config.yaml
n_layer: 19
d_model: 512
n_experts: 64
experts_per_token: 4
d_expert: 112
d_shared_expert: 0
activation: "relu"
moe_layers: [1, 2, 3, 4, 5, 6, 7, 8, 9, 10, 11, 12, 13, 14, 15, 16, 17, 18]
router_score: "sigmoid"
normalize_top_k: false
routed_scale: 0.5
balance_loss: 0.000172
balance_bias: true
init_std_router: 0.00611
lr_router: 0.000402
vocab_size: 32768
norm: "rmsnorm"
norm_eps: 1e-05
tie_embeddings: false
optimizer: "adam_variant"
lr: 0.000702
beta1: 0.9
batch_tokens: 131072
seq_len: 1024
train_tokens: 1163000000
steps: 8873
dataset: "wikipedia_en"
Below are experts of layer 16 (counted from 0) of a mixture-of-experts language model. Rows are named router (the router's row for the expert) and show model dimensions 0-127. Each number is 128 + 32 x the weight over its row's rms, rounded and kept within 0 to 255.
After each expert's rows: a language model's description of what the expert responds to. This comes from a sample of Wikipedia text that the model never trained on.

# expert 24
router [131 123 112 135  77 201  68 135 116  47 144 150 158 117 114 102 177  96 177  93  86 171 172 120  77  62  95 121 136  89 118  82 135  68 140 129  79 104 126 108 109 124  83  78 161 104  85  65 103 182  96 169 168 162 138 153 177 151 164 162  71 149 163 126 103 136  87 131 138  64 160 102 131 106 140 116  53 109 102 118 113 185 103 109  86 155 146  89 105 112 153 104 183 143 142 112 173 123 162 131  92 166 148 132  78 163 137 124 156  73 163  50 104 143 131 136 132 157 140  42 127 146 133  99 156 136 118 141]
Numbers in sports results and league tables, like goals, points, times and placings, plus sports words such as touchdown, rebounds, playoff.

# expert 28
router [ 92  92  82  95  79 148 110 114  73  95 148 181 148 174 127  73 119 117 154  95  96 152 178 155  67 115  51 137 142  61 107 113 186 103 124 134 127 120 110 143 120  55 131 110 207  99 140 130 134 125 113  82 119 115 154 109 152 143 137 215 140  97 153 113  98 133 139 152 111  95 156  78 105 134 127 149  81 148 141 102  91 173 108 127 134  80  93 133 118  88  70 164 143 113 198 177 130 143 134 121 129 129 172 167 127 129 131 155 156  76 206 105 104 172 129 131 179 178  96 106 116 138 217  88 154 128 141 125]
Pipe separators and blank cells in wiki tables, mostly sports league, season, election and results tables, plus semicolons and en dashes in season ranges.

# expert 36
router [162 125 122 167  97  96  78 125  74  93 163 139 117 116 135 100 139  78 182  91 114 122 180 119 111  92 137 150 125  93 146  77  91 118 148 117 107  70 152 121 115 115 127 103 112 140  68  67 113 129 121 156  76 130 151 160 111  63 119 158 101 149 124  75  90 193 125  82 122 125 154  94 124 168 171 116 102  78 146 112 104 151 138 130 156 125 115 102 103 135 146 127 182 133 128  78 150 165 149 141 169  69 129 135 144 163 227 146 142  99 128 105  61 114 105 153 142 142 101 142 149 106 106  66 132 178 147 180]
Second halves of years after In 19 or 20, sentence-opening adverbs like However, Meanwhile, Later, and nouns ending an introductory phrase.

# expert 13
router [137 131 156 128  89 116 135 101 105 105 144 123 137 164  91  88 157  82 136  52  46 167 165 149  78 114 150 149 102 116 148 116 161  89 164 153  97 114 128  94 129  72 122  88 116 162 104 138 124 118  54  88 160 134  91 149  90 136 139 113 103 163 106 165 110 104 162  54 116 100 111 129  98 145  90 119 134 130 124  97 169 158 137 108 174 124 108 130 136 123 149 139 113 122 153 145 114 193 135 132 150 142 157 142 212 107 127 144 104  86 109  91 122 119  92 147 139 178  84 134  84 157  90 116 133 138 194 151]
Nationality adjectives and US state or city names in political or institutional contexts, such as American, British, Texas, New York, Carolina.

# expert 59
router [117  96 130 121 108 137  89 130  97  78 104 186 164 129 132  68 179  82 133 119  90 175 147 163 115  97 113 171 161 119 143 120 142  99 139 135  67  88 114 163  91 112  99 147 119 124 169  99 134 142 126 169 103 149 115 102  95 186  93 144 172 139 122  98 123 125 145 143 152  96  90 115 114 159 117 125 136  92 107 127 168 118 117 140 134 124 101 122 101 147 128 100  84 135 105 119 128  94 142 146 108 124  95 142 128  85 156 146 202 133 113 176 124 191 121 120 126 100  56 178  94 117 125 167  68 145 155 125]
On, in and day numbers before months in naval and military histories, plus unit words like Regiment, Squadron, Battalion.

# expert 54
router [169 131 149 111  82 121 115 177  93  47 173 149 140 148  93 113 152  73 189 111  73 130 113 178  91 105 147 164 118 130 141 121 179  97 112 140 104 117 116 116 180   8 123  67 120 131  72 147 140 143 159 122 122 139 123 165 104 174 171 117 115 133  84 156 169  91 107 135 142 170 110 128  59 124 148 123 126 115 163 134 172 150 129  75 120 156 137 124 150 110 131 116 120 146 203 133 156 129 138  87 132  86 142 148 120  89 128 155 113 119 146  93  59  88  84  85 194 149  82  95  93 157 121 152 153 174 120 173]
US states, cities and words in organization names after the, at or by, such as University, National, Michigan, Texas, BBC.

# expert 26
router [111 120 139  74 153 100 112 157 104 161 108 140  72 130  44 122 135  63 140  74  99  97 111 157  91  94  50 120  77  79 149  79 122  94 128 133 109  75 125 238 107 102  86 138 190 142 130 104 139 142 140 157 110 121  85 158  92 146 139  98 125 143  79  91  94  78 174 127 141 150  90 117  36 133 117 143  96  29 135 142 151 118 112 156  97 151 171 178 147  75 162 150 103 161 151 156 146 138  84 101 129  96 118 142 143  98 140 121 190  78  90  93  94 122 127 125 116 172 115  87 118  82 135 111 141 145  88 141]
Prepositions and conjunctions after a verb or comma in narrative prose, such as as, by, with, during, including, after.

# expert 9
router [130  84 163  79  79 148 101 199 138 138 137 152 202 132 162  91 175  85 167  96  97 167 100 129  84  86  71 148 122  90 143  87 170  81 113 141 116  93 143 142 122  63  93  89  96 124 117 117 119 176 136 183 119  75 158 121 172 142 127 121  64 139 110 106 123 110 154 162 162 116 141  80  81 149 104  72 137  97 191 147 110 107 133 107 106  87 120 139 141 130  81 145  97 132 124 188 127 150  76 141  73 108  89 114 109 131 146 115 136 130 113 131 118 193 159  77 182 136  73 115 120 163 185 115 156 162 109 119]
Number tokens such as year prefixes 19/20, ordinals before th or nd, and figures in tables, such as 84th, 2008, 40 percent.

# expert 14
router [111 122 125  74  98  96 138 136 105 117 126 153 180 131 136 101 120 125 132 102 120 128 151 123 124  69 105 153 106  97 157  60 119 149 132 135 171 160 112 192 132  91 112  70  82 158  97  94 113 144  75 143 138  77 173 123 121  93 136 114  76 180 161 164 174 241  67 165  76 145 146 108  99 100 115 158  54 134 158 127  68 177 188  90 128 123  45 108 123 119 109  75 155 118 168  99  78 105 106 148 166 172 114 104 122 137 134 138 147 121 117  95  97 134  47  82 151 112  76  75 129 165 146 120 158 168 147 102]
Single letters, digits and punctuation in math notation, chemistry and citations, plus byte fragments, spaces and www, e.g. "domain X".

# expert 6
router [ 94  91 165 122 166 130  49 167  64 123 146 139 143 178 120 105 208 109 137  84 143 150  82 152  80  92  84 132  71  89 169  68 155  66 142 175 131 153 154 121 119  93 119 169 126  75 162  94  49  82 118 222 104  65 137  81 138  94 133 120  67  87 145 119 147 166 148 144 180 124 126  94 127 144 110 179 120 107 141 116  84 158  78 150 169 137 105 121 146 110 119 163 187 147 100 148 169 132 143 109  85  97 113 139 138  79 110 128 153  67  85 130 123 110 131 119 116 149 127 157 152 103 163 109 129 130 135  98]
Digit chunks inside large numbers and the empty or zero cells of sports and stats tables, such as 20,000, 1:24.00, 3.7.

# expert 29
router [139 151 149  35  83 106 117 181 107 162 180 202 158 119 168  75 119 106 182 102 102 114 106 174 116 110 114 154  93 118 131  96 102 136 180 143 107  92 136 164 185  56 142 107 121 118  80  86 139 123 116 155 136 145 123 117  88 119 141 155 181 195  92 100 133 158 146  92 138 100 147 130 198 112 104 165 104 158 155 147  95 133 117  95 133 155 126 197  68 127 119 182 133 139 126 156  80 153 147 151 245 117 149 171 135 186 128 143 121 109 106 108 122 153 181 107 123 122 122 109 156 137 128 140 146 148 149 139]
Wiki heading markers, paragraph breaks and the sentence openings after them, such as ===, According, In, plus periods ending paragraphs.

# expert 10
router [133 142 134  95 116 114 137 162 102 113 149 150 129 192 185  80 122  65 122 119 100 167 149 114 108  71  89 164 148  82 128  86 174  87 179 103 105  80 160 158 130  69 121 131 114 138 165 116  79 147 127 121 135  46 107  83 123  98 159 148 145 169 162  98  80 163 184 154 148 114  96  69 153 157 162 171 141 102 170 143 138 141 163  94 106 122  85 154 142 126 115 147 113 135 170  94 126 161 151 140 136  53  90 136 103  73 106 117 101  99  83 125 100 166 129 101 144 152   5 123  88 124 198 158 185 167 124 125]
Digit pieces in years, clock times, coordinates and money, plus units like century, million, feet, e.g. 18(93), 11:00, 19.05.

# expert 21
router [112  91 136 163  93 137 146 102  47  40 163 149 220 133 140 158 155  83 145  98  91 146 156 126 110  74 146 160 163 109 103 114 148 165 163 166 100 155 105 120 131  77  72  75  78 115  89 105  91 182 105 184 155 120  88 120 125 124 168 109 144  86 125 130  86 207 125 144 108 116 104 122  80 117 163 172 170 114 129 135  91 171 166  98 161 109 135 174  82 156 152 134 219 128 209 145 133 159 187  74 152 134 126 144 167 158 153 150 114 100 141 166 152 160  93 104 178 181 141 122 150  75 139 124 125 186 146 117]
Words inside quoted titles of songs, films and albums, such as You, Love, Night, Want, often before a closing quote.

# expert 55
router [142 153 132 166  96 151  66 101 119  76 139 143 145 110 156 123 146  71 148  71 138  97 173  90 104 167  77 145  99  19 150  59 135 114 127 126 104  88  93  73 183  81 106  63 120 148 147 132 130 164 101 111 168 145 137 140 131  75 156 158 180 125 136 149  84 187 170 119 136  70  71 133 128 147 205 158 103  90 153 109 123 137  98 131 151 146 114  96 133 114 153 150 122 131 105 121 142  92 148  73 108 101 112 143 149 190 144 168 139 157 123  91  78 150 109 136  64 122  74 122 112 123 137 117 161 133 118 102]
The determiner opening a noun phrase, mostly the and a, plus his, its and their, usually after of, in, to or for.

# expert 44
router [141 191  62 178 102 129 114 130  88  54 157 167 169 109  74 128 197  94 146  93 164 113 131 103  89  65 113 173 173  40 161  95 162  81 127 119  99 115  91 174 124  87 114 108 164 148 162 134 135 148 101 124 148 156 112 152 110 129 122 184  83 159 118  98 123 131 126 153 154 180 135 134 125 150 147 100  71  73  55 101 110 174 112 134 109  87 104 162 144  87 162 122 171 129  93 157 152 124 106 110 137 152  94 104 120 109 149 146  93  49 119 109  94 169 116 149 147 129 100 118 140 104 133 131 142 136 121 128]
Numbers, codes and short entries inside pipe-delimited tables of sports statistics and election results, e.g. DF, MF, "58.86%".

# expert 2
router [116 136  93 119 139 169 142 129 116 133 125 176 113 123 144 119 161 100 114  97 151 142 171 123  43  94  65 177  60  57 157  83 137 138 180 170  53 106 120 207 137 105  79 129 170 113 110  93  75 135 169 134 174  98  97  76 146 132 151 166 102 112 113 103 135 119 162 100 134 123 137 154 152 167 122 173 141 143 144  47  93 178 157 105 163 167 114 157 121  94 135 124 126 139 175 110 123 139  92  72 131  87 180 163 166 129 191 161 104  85 163 131 104 126  92 119 145 139 143  87 189 178 162  97 152 169 149  93]
Prepositions like in, of, by after place or list nouns in see-also lists and infobox labels, e.g. "List of villages in".

# expert 40
router [117 105 213  88 152  94  97 111 126 131 119 168 133 119 106  45 159  48 223  28 135 131 147 189  82 133 131 200  71  35 148 100 121  93 146 164 115  92 130  70 166 142 127 129 163 157 134 148 156 114  91 146 127 136 186 103 158 101 155 120  76 153 153 113 113 142 128 109 176 152  70 150 123 146 147 168 109 111  89 113 140 171  48 126 134  93 133 109  77 164  92 160 104 119 104 181 158 143 152 102 100 135 150 130 134 167 143 188 110 143  82 156 136 126  89  78 133 168  71 126  60 104 186  89  80 116 112 123]
Articles, determiners and adjectives before a noun, e.g. the, a, another, new, original, largest, own, distinct.

# expert 1
router [ 87 120 102 167 125 106 130 181 146  20 147 150 169  95 147 148 121  72 225 101  66 138 146 119  56 101 125 144  96  86 157 129 168  80 176 152 117 100 158 163 189 133 147 112 171 108 111 107 139 115 140 158 120 127 129 173 101 125 152 130 137 136 117 141  78 100 160 115 165 114 142 156 138 100  59 195 123 146  97 171  73 172  47 137 145 159 103 164 138  85 194 150  97 122 123  96 149 150 189 140 113 215 145 142 131  78 156 116 131 106 135 124  53 139 138 104 142  95  78 109 188 151 125 181 136 149 158 168]
Common nouns naming the article's subject right after the or a, such as station, album, film, locomotives, often before of or was.

# expert 53
router [ 66 165 112 129 133 146  77 182 126 111 170 158 164  86  93 146 182  77 161 109 114 132 116 191 126 107  92 116 120  78 175  96 164  58 159  93  89  71 137 132 114  91 125 128 130  99 145 190 182 101 146 214 171 138 118 121 117 138 145 176 121 109 142  77 149 145 125 167 186  97 133 129 139 164 131 139  86  85 117 104 124 137 139 108 154 118  19 144 148  95 131 137 192 143 188 111 102 105 164 127 153 102 133 126 110 152 150 129 131  72 150  80  95 134 105 166 122 199  68 135 144 175 112 112  95 176 149 144]
Periods, commas and linking words in career narratives of people, such as However, Later, after, until, before He or The.

# expert 56
router [ 85  93 126 147 115 105  95 166  77 118 147 154 148 109 113 114 208  98 147 116 114  97 167 157 109 114 132 131 106  82 123  87 141 173 125 164  93 150 107 164 123  33  90 122 122 113 130 113  98 137  80 172 113  80  43 143 115 134 148 124 129 148 136 110 126 168 117 134 182  98  87 125 138 130 117 196 159 111 101  95  80 106 167 117 139 145  89 174 138 153 147 121 164 119 194 173 145 138 188 161 143 138 185 136 147 130 147 120 136 103 123  63 121 201 116  92  86 144 138 113 133  82 126 125 142 130 188 128]
Periods and closing quotes ending sentences, often after album, song or film titles, plus title words like You, Love, Night.

# expert 63
router [138 143 122 135  90 119 109 177 109  45 206 159 143  94 144 130  94 105 123  86  43  91 140 135 118  62 121  73 142 116 116  60 141 160 137 121 129 116  61 161 151 119  90  68 147  95 146 102 169 126 108 101 145  75 127 109 145 102 122 109 133  93 141 105 150 196 143 127 162 125 117 124 150 148 130 120  88 107 214 116 138 205 154 156 181  83 114 148 102 108 171 111 175 123 128 143 103 161 162 127 123  70 120 146  78 131 136 144  85 114 166  75 112 124 100 104 128 184 119 104 171  83 100 137  90 179 179 119]
Surnames or their final pieces after first names, often in cast lists, such as Smith, Brett, Gardner, plus such and well.

# expert 39
router [104 134  91 110  92  81 124 138 146 130  97 129 134 157 110  70 194 111 156 117 129 131 142 136 107  71 133 158  88 116 126 120 174 177 137  73 169  74 117 240 207 178  49 154  99 133 135 115 107 117 157 182 119 130 103 159 155  76 158 186 138  85 153 118  71 161 128 135 139  87  51 112 119 147 115 115 158 157 129 148 123 109 135  46  75  93 106 114 144 107 177 128 172 168 172 138 104 164 136  91 153 123 131 151 153 131 117  91 118 111 140  87  76 123 107  96 118 153 103  80 128 139 142 134 132 175 148 178]
Auxiliaries and main verbs right after a subject in narrative prose, such as was, been, became, took, could, went.

# expert 50
router [103  98  99 134 104 107  85 106 151  81 133 173 130 154 156 151 126  68 129 111 107 146 124 118  45 119 128 161  73  77 112 114  96 134 119 140 126 112 118 160 141  69 135  78 143  76  86  86 139 106 167  94 170 105 143 127 135 162 105 134 130 132 110 119 141 175 134 137 153 126 143 119 143 131  82 151  90 125 154  45  95 186 177 115 117 125 151 158 141  94 150 127 124 144 141 151 136 124 212 115 106 131  68 123 139 163 224 230  66 116 154 125  63 189  96 111 125 135 139 144 114 113 166  86 146 123 106 134]
Table row ends, separator rows like |---|---|, heading endings === and infobox labels such as Season, Born, Species.

# expert 45
router [ 80  91 111 137  73 112  74 148  95 138 177 125 130  88  62 141 184  61 151  69  95 125 185 124  94  54  93 110 124  33 136  67 161 126 127 159 113  91 101 113 153 122  81 115 110  98 175 141 146 111 101 128 126 101 157 154 125 196 191 118 147 177  94 143 123 155 107 110 179 129 111 108 124 166 135  83 107 143  96 102  83 155 146 118  85 171 114 145 149 124 117 147 168 164 100 216  56 152 157  92 119 110 157 154 126 140 141  87 117 112  95  95 106  98 129  92 120 127 100  71  79 145 164 153 183 159 137  97]
Names and words in table cells, such as countries, teams, parties and makes, e.g. Ukraine, Bengals, Republican, Chevrolet.

# expert 5
router [108 118  85 119 161 120  91 109  32  97 166 143 100 137 119 144 123 102 146  86  79  84 168 118  81  60 123 151 193  52 155  71 157 159 114 162 112  87  98  82  81 139 122  80  90 171 110 134 149 157  97 148 120 143 154 186 109 121 147 105 116 108 186 153 150 116 130 118  97  96 148 154 133 133 129 113 139 137 138  97 113 156  82 123 115  92 108  91  87 138  93 154  70 137  57 117 143 144 149 154 130 184 106 177 144 106 147 165 151 112 146 145 120 157 132 131 127 156 132 139 144 130 135  77 160 119 113 107]
Possessive determiners and nouns after the, of or with in general descriptive prose, such as their, 's, guitar, style, process.

# expert 18
router [146 172 142 140 178 131  84 154 125 136 111 127  99 148  64 111 160 107 172 115 135 129 130 195  82  63 137 162 118  95 127 128 135 116 160 121 113 101 126 141 153 137 111 130 162 137 171 102 132 151 151 154 150 126 124 154  94  81 154 156 110 143 141 104  89 228 121 141 170  72  99 149 136 161 132 103 186 155  61 160  32 170 143 108 113 129 130 109  64 150 147 160 159 176 154 146 106 159 125  73 162 157 148 143 104 165 137 173 128 125 108  79 113 152 138 100 146 115 113  66 121  75 102 128 139 113 133 150]
Past-tense motion or action verbs and their particles in narrative prose, such as moved, went, returned, back, up, due to.

# expert 3
router [117 106 117 154 149 158 138 104 118  61 137 141 126 130 104 125 139 103 158 128  99 138 124 175 109 101 142 157 141 135 107 101 156 140 136 140 140  82 109 143 149   0 142  95 126  84 100 146 173 148 127 168 114 134 130 132  95 147 178  80  79 121 161 116 140 107 162 119 139 145  82 119 113 114 124 105 176 124 138 127 105 113  35 102 124 166 121 150 127 123 107 116 138 157 188 104 133 149 188 116 150  86 100 194 106  95  87 162 143 133 108 131 132 136 117 139 168 213 154 151 153  70 139 143  94 152 145 144]
First word or piece of proper names and titles of bands, games, shows, companies, such as Red, Little, Nintendo, Twin Forks.

# expert 60
router [ 11  87 110  72  63 126 156 183 106 142 123 143 103 193 126 130 160  99 205  96  48 165 100 131  42 108  97 119 118  85 145 109 166  90 141 152 114 102 140 105 114  69 133 103 110 146 133 139 126 206 118 123 155  69 117 149 112 153 160 130  77 118 130 139 101 135 137  98 105  94 115 151 117 113 205 155 107  83 136 138 105 169 137 138 136 107 152 109 149 114 167 153 160 174 126 128 159 123 104  93 147 203 177 159 164 113 158 156 109 122 148  99  78 139 108 121  58 129 113  92 119  51 144 117 171 172 157 158]
Opening parentheses or brackets after names or titles, and spaces before years or numbers, such as (guest host), (2016), the 2014, Γ_{L}.

# expert 37
router [126 111 131  80  98 116 101 255  88  94 202 157 170 115 139 106 132  46 199  54  66 172 132 126  98  15 109 126 134 115 154 112 137 111 170 147  78 141 130 139 109 110 138  97 115 104 157 100 131 181 105 132 148 139  86 118  74 156 172 130 117 119 151 117 193 148 151 133 156 141 157 114  86 114 121 153 111  83 148 139 109 176 116 148 197 111 117 138 108  60  94 113 194 120 106 191 112 125 174 106  76 110  76 172 150 137 155 148 139 126  62 125 148 120 121  59 130 145 116 104 127  84 165 151 106 164 114  95]
Final words of multiword organization names and the commas, quotes or brackets after them, such as Corporation, Records, Institute, Service.

# expert 12
router [ 95 148 158 121 117 114 117 181 110  98 111 151 150 116 103 112 124  79 163  98  70 104 119 155  95  66  79 112 124 104 103 132  80  72 142 105 145  87 102 137 139 118 130  59 111 172  97 118 135 114 115 160 149 103  82 150 135 138 161 125 117 168 128 134 160 158 140 122 119 122 162 129 116 170  76 131 111 112 132 142 109  88 117 112 160  96 114  77  98  74 170 151 190  93 178 110 118 110 152 128 113 109  78 166 127 144 177 121 116  82 162 134  72 158  88  78 105 141 115  93 100 150 114  76  97 162 155 120]
Month names after a day number in birth or founding dates, and pipes or line breaks starting table rows, such as 28 December.

# expert 11
router [112 110 120  39 124 151 189 177 106 113 144 152 197 170 130 155 152 114 123 120  80 125 148 119 106 101  62 129  68  30 105  84 164 109 156 145 134 138 101 197  70 120  85 126 127 108 118 106 101 166 162 113 122 140 107 135 127 107 129 124  99 144 130 109 111 161 131 135 114 135 111 148  91 162 104  95  66  85 101 106  77 139  84  94 176 121 103 151 136 160 113 160 157 140 144 131 131 159 133 134 119 133  62 111 125 151 159 122 132  88 107 101  94 136 129 130 150 192 123 150 158 112 136 124 108 124 161 151]
Words joining two items in lists or pairs, mostly and, or, but, commas, ampersands and slashes, as in team and individual.

# expert 25
router [ 89 221 128 136 115 110 101 111 106  84 135 181 137 142  60 133 138 112 110  44  81 171  89 149 113 111  86 127 121 126  72  96 111 121 173 192 113 130  76 236 147  99 116 138 115 161 113 164 147 127 151 141 170 123 154 145 148  86 129 140 130 153 144 158 128 149 210  93 164 119 120 103 117 125  86 148 146 147 143 124 124 159 121  98 158 117  76 189 153  82  84 155 136  88 147 134 111 158 105 161 165 131 137 144 136  85 132 147 124 129 180 107 134 151 121 111 153 105 119  74 119  99 166 147  93 142 162 134]
Opening word pieces of non-English proper names, such as Alexand(ru), Lic(inius), At(tila), Sab, Nik, in Romanian, Slavic or Asian names.

# expert 35
router [ 81 123  93 119 155 116 112 140  56 128  95 152 107 111 128 125 165  97 154 124  76 166 173 155  70 104  31  98 144  47 105  57 173  95 136  99 148 127 122 180 125 120 129 140 157 152 121 107  50 118  93 113 184 115 119 154 138 121 133  74 161 185 160 112 122 142 157  70 145  61 139 126  90 197 151 115  82 110 124 152 111 120 130 107 190 166 107 129 118 112 104 167 154 159 142 113 104 170 161 116 105 171 113 140 103 133 133 122 121  88 134  94 135  85 142 110 119 118 106 147 134 116 124 133 158 156 164 112]
Dashes, spaces and signs inside numbers and ranges in infoboxes and tables, such as 9–12, °N, $, minus signs.

# expert 23
router [ 35 110 150 121 144  85  74 234  98 142 202 184 123 130 135 146 225 102 161  86 102 119 123 181 116 115  89 114 105  25 134  96 174 110 178 118 112 136 125 165 107 101 109 142 109 157  89 191 111 136  93 160  76 142 146 127 139 144 177 144 147 110 133  89 111 137 108  91 111  91  91 119  87 138 117 150  57 140 138 135 142 122  93  97 134 107 121 140 128 108  87 116 176 107 152 161 131 154 169 148 144 113 109 165 119 128 141  98 188 131 110  87  56 138 114 130 137 123  71 123  91 128 172 130  82 115 143 170]
Full stops, semicolons and closing bracket or quote plus period ending a sentence, and pipe separators between table cells.

# expert 33
router [134 151  96  34 167 120 109 110  89 136 170 176 156 123 132 112 132  53 156  67 121 139  81 174  81  97  71 103 130  51 169  96 114  77 135 176  85  90 140 191 120 133 149 110 151 176  97 123 113 148 153 163 152  83 116 162 127 111 122 112 112 185 122  97 107 120 167 130  94 166 148 117  44  84 103 113 123 126 150 109  87 116  77 110  95 164 114 123 125 142  99 172 141 152 111 126 109 144 133 115 124 114 103 150 125 100 124 169 124  64 101  91 122 174 128 119 125 146 138 101 158  87 148 108 136 121 131 130]
Prepositions and linking words that start a complement in prose, such as of, for, by, using, including, across.

# expert 15
router [151 143  98 143 141 124 116 131 119  70 170 146 138  79 122 142 103 126 138  89  63  50 119 142 132 112 155 107 130 124 133 100 143 136 152 133  94 148  27 190 200  80 111  79 188 128 133  93 123 100 171 130 138  89  72  92 140 102 106 128 123 112 141 138 186 164 125 121 122 149 109 135 141 214  85 133 108 121 125 132 121 213 141 161 153  83  60 200  92  89 137 120 178  92 148 115 130 120 185 123 114  97 142 122 117  94 152 122 118 116 120  85 102 139 145 130 161 151 100  76 134  80 148 127  73 158 155 137]
First letters or pieces of surnames and Latin species names after a given name or genus, such as Mc, Bh, Humph, D.

# expert 41
router [101 140 136 127  94 103  88 138 108 156 112 137 144 159  97 145 148 124 157 124 114 140 116 143 127  98  93 101 114 106 108  89 160 139 138 132 144 119  65  94 178  89 131 101 175 133 133  53 107  94 114 131 153 131  75 136 156  72 119 224 130 147 167 109 120 123 135  93 147  92  83 140 123 203 116 140  41  82 138 118  63 166 127 150 129  45  59 121 134  76 127 152  98 121 160 148  77 158 129 127 168  96 124 121 127  77 162 163 134  97 150 155 104 144 111 106 149 168  86  29 158  81 178 134 133 144 122  76]
Single capital or lowercase letters starting names, often initials after table pipes or in lists, such as T. S., P. Santhosh.

# expert 61
router [ 88 145 111 140  75 164 142 123 130  57 119 165 138 156  99  84 122 100 168 129 105 141 149 123  99  89 109 177 135  96 128  92 134  91 156 168 100 105 133 182 134  61  75 124 163 109 114 106  17 120 177 104 117 174 126  78 184 123 129 183 137 158 109 114 118 129 157  66 165 115 130 119 129 123 140 180 135 107 163  94 112 194 129  67 176 133 119 147 134 101 160 140 122 193 101 151  73 132 112  86 123 102 165 205 160 156 168 142  75  53 150 149 110 150 143 106  95 111 157 118 158 141 191 142 168 149 161 109]
Fields in infoboxes, taxoboxes and tables, such as year digits, coordinates like ″W and °E, taxonomy labels like Animalia, and Location in.

# expert 47
router [ 48 146 139 120  78 105 105 170  86  83 246 133 128  92 130 111 134  89 182  76   3 165 151 141  41  11  89 108 186  83 152  76 133 128 153 187 107 125  89 128 185  50 108 113 156 133  97 146  82  88 135 163 137 185 104 117  84 167 123  63 170  94 105 103 138 160 102 119 205  70 108 156 171 123 111 138 156 149  80 110  80 142 131 119 152 163 148 159 151 104 147 143 196 150 158 128  79 120 169  88 164 132 140 143 153 152 178 132  98 132 138 129 138  90  81  80  78  86 102 122  72 119 175 131 156 181 178 146]
Last word or year piece closing titles, short descriptions and infobox entries before a line break, such as journalist, (1978–1983), London.

# expert 58
router [ 74 166 157 149 112 139 132 140 104  78 111 166 127 130  88  41 158 115 158  82 111 159 107 128  91 116  98  95 170 106 152  82 122 143 134 134 162 121 120 112 177 145  58  75 110 165 110 116 158  82 125  83 119 137 128 130 160 140 129 128 122  98 168 108 110 148  92 142 158 116 146 138 124 142 139 111  61 141 143  61 151 192 167 125 140 109 148 172 190 111 103 124 180 148 209  92 157 158 171 156 100  99  72 124 105 147 115 123 180 100 101 106  70 184  81 141 172 112 128  97 147 111 133  85 105 185 112 119]
Forms of be, mostly was and is after a subject, especially in sports game and season reports, e.g. the game was, defense was.

# expert 43
router [ 96 123 138 150  86  96 122 148 126  50 198 144 141 118 117 116 132  86 160  67  47 178 165  94  69  82  94 132 136 108 153 134 185 107 153 155  61 130 115 113  82 105 117 133 130 115 113  79 109 167 165 112 130 127  80 148 138 143 152 124  98  88 131 162 155 162 187 155 107 153 142 113 143 135 124 142 113 127 135 115 108 150 142 131 197 139 135 130  84  84 122 117 157 117 121  90 110 179 166 115 131 166 135 209 137 114 158 126 168  91 165 178 107 149 119 131 113 133 114 109 116 147  97 135  62 172 166 137]
Common nouns for wars, transport, government and economy after the or a modifier, such as war, railway, border, tax, capitalism, market.

# expert 17
router [ 91 123  65 143  80 128 140 121 109 129 128 200 218 144  91  96 161  97 147 122  96 142 164 170  81  90  79 166  93 105 101 107 172  65 106 132 136  84 106 207 168 150 109 120 103 131 102  87 146 134 160 154 122  97 129 101 164 124 138 210 151 115  81 164  69 163 106 103 160 124 100 118 130 147 132 131 170 150 162  95  74 122 131  88 115 122 108 137 134 121 153 154 147 144 209 171 151 107 142  90 167 156 123 150 139 185 126 148 125 100 125 112  80 155  97 141 104 148  91  74 157 121 164 155 117 171 171 169]
Forms of be and past participles right after a subject in history or description, such as was completed, is, been, built.

# expert 20
router [ 83 173 140 100 175 145  95 249 102 141 143 111 128 104  95 109 197  67 152 112  54 150 164 120  18  17  85 131  85  85 180 121 219  89 158 167  82 112 144 148 127 122 136 131 180 121 141 112 136 111 144 117 117 120 140 122  89 153 156 117  80 150 122 155 107 163 132 141 200 141 141 153 122 143 112 186  63 122  96  94  53 142 121 154 141 152 149 102 155 126 125 170 104 104 131 105 125 179 152 133  93 139 159 149  85 183 146 191 116 117 134 153 104 145 111 102 140 147 114  78 118 149 151  68 105 163 120 121]
Nouns for roles or groups after a determiner, often before "of", such as member, politician, director, player, series.

# expert 16
router [146 158  98  92 102  82 105 119 106 105  96 127 119 129 129 128 195 118 160  96 142 123 138 176 118  70 114 105  94 129 121 126 162 176 130 144  66  71 126 235 173 138  50 159 164 119 124 152 135  78 171 151  98 120 150 136 104  90 126 149 172 107 149  96 168 140 157 123 131 120 137 109  84 131 130 132 132  96 110 111 103 142 104  57 121 129 143 159 146 103  93 120 169 148 120 132  86 214 140 101 132 119 154 104 158  97 135 115 105 125 131 116 152  83 113  57  86 102 111 104  95 181 136 155 141 132 201 139]
Modals and main verbs after a subject or relative pronoun, plus to, and, that linking clauses, e.g. would, could, had, captured.

# expert 8
router [ 71 167 144  95 127 124 125 194  99 139 150 133 122 127  95 124 173  60 125  98  78  69 123 156  70  90  43 121 104  84 106  93 134  53 143 125  91 113 127 220 109  97 102 110 168  90 139 139 156 142 117 138 135  82 139 110  88 108 186 117 168 155 124  97  63 109 126  83 109 134 159 111  78 164  98 159 107 122 124  80 106  94 117 165 169 144  95 147 154 121 130 149 101 102 196 146 105 159 140 117 113  95 111 172  89 140 151 128 143 119 118 124 125 157 104  55 148 185 108  86 168  96 139  98 126 180 135 108]
Commas, and, with, pipes, dashes and words like featuring, starring that link names of people in cast lists and credits.

# expert 32
router [118 101 124 156  79 102  81 109 104 133 126 158 161 186  72 154 130  91 118 128  94  83 102 146  51 135 147 102 130  81 121  80 132  82 155 116 117 145 102 152 164  59  82  72 146 119 111 133 119 172 168 116 165 103 143 138 146 155 124 131 111 135  96  88  99 115 135  92  99 145 125 108 160  96 145 131 131 167 129  61 135 220 149 121 116 104 154 116 169 115 125 140  85  94 127  88 128 167 192 107 104 142  51  91 117 129 162 188  81 106 119  83 179 129 152 165 214  77 142 146 117 105 136 101 111 162 130 105]
Field labels and team names before a colon in infoboxes and football match reports, e.g. Genus, Born, Coordinates, Blackburn Rovers.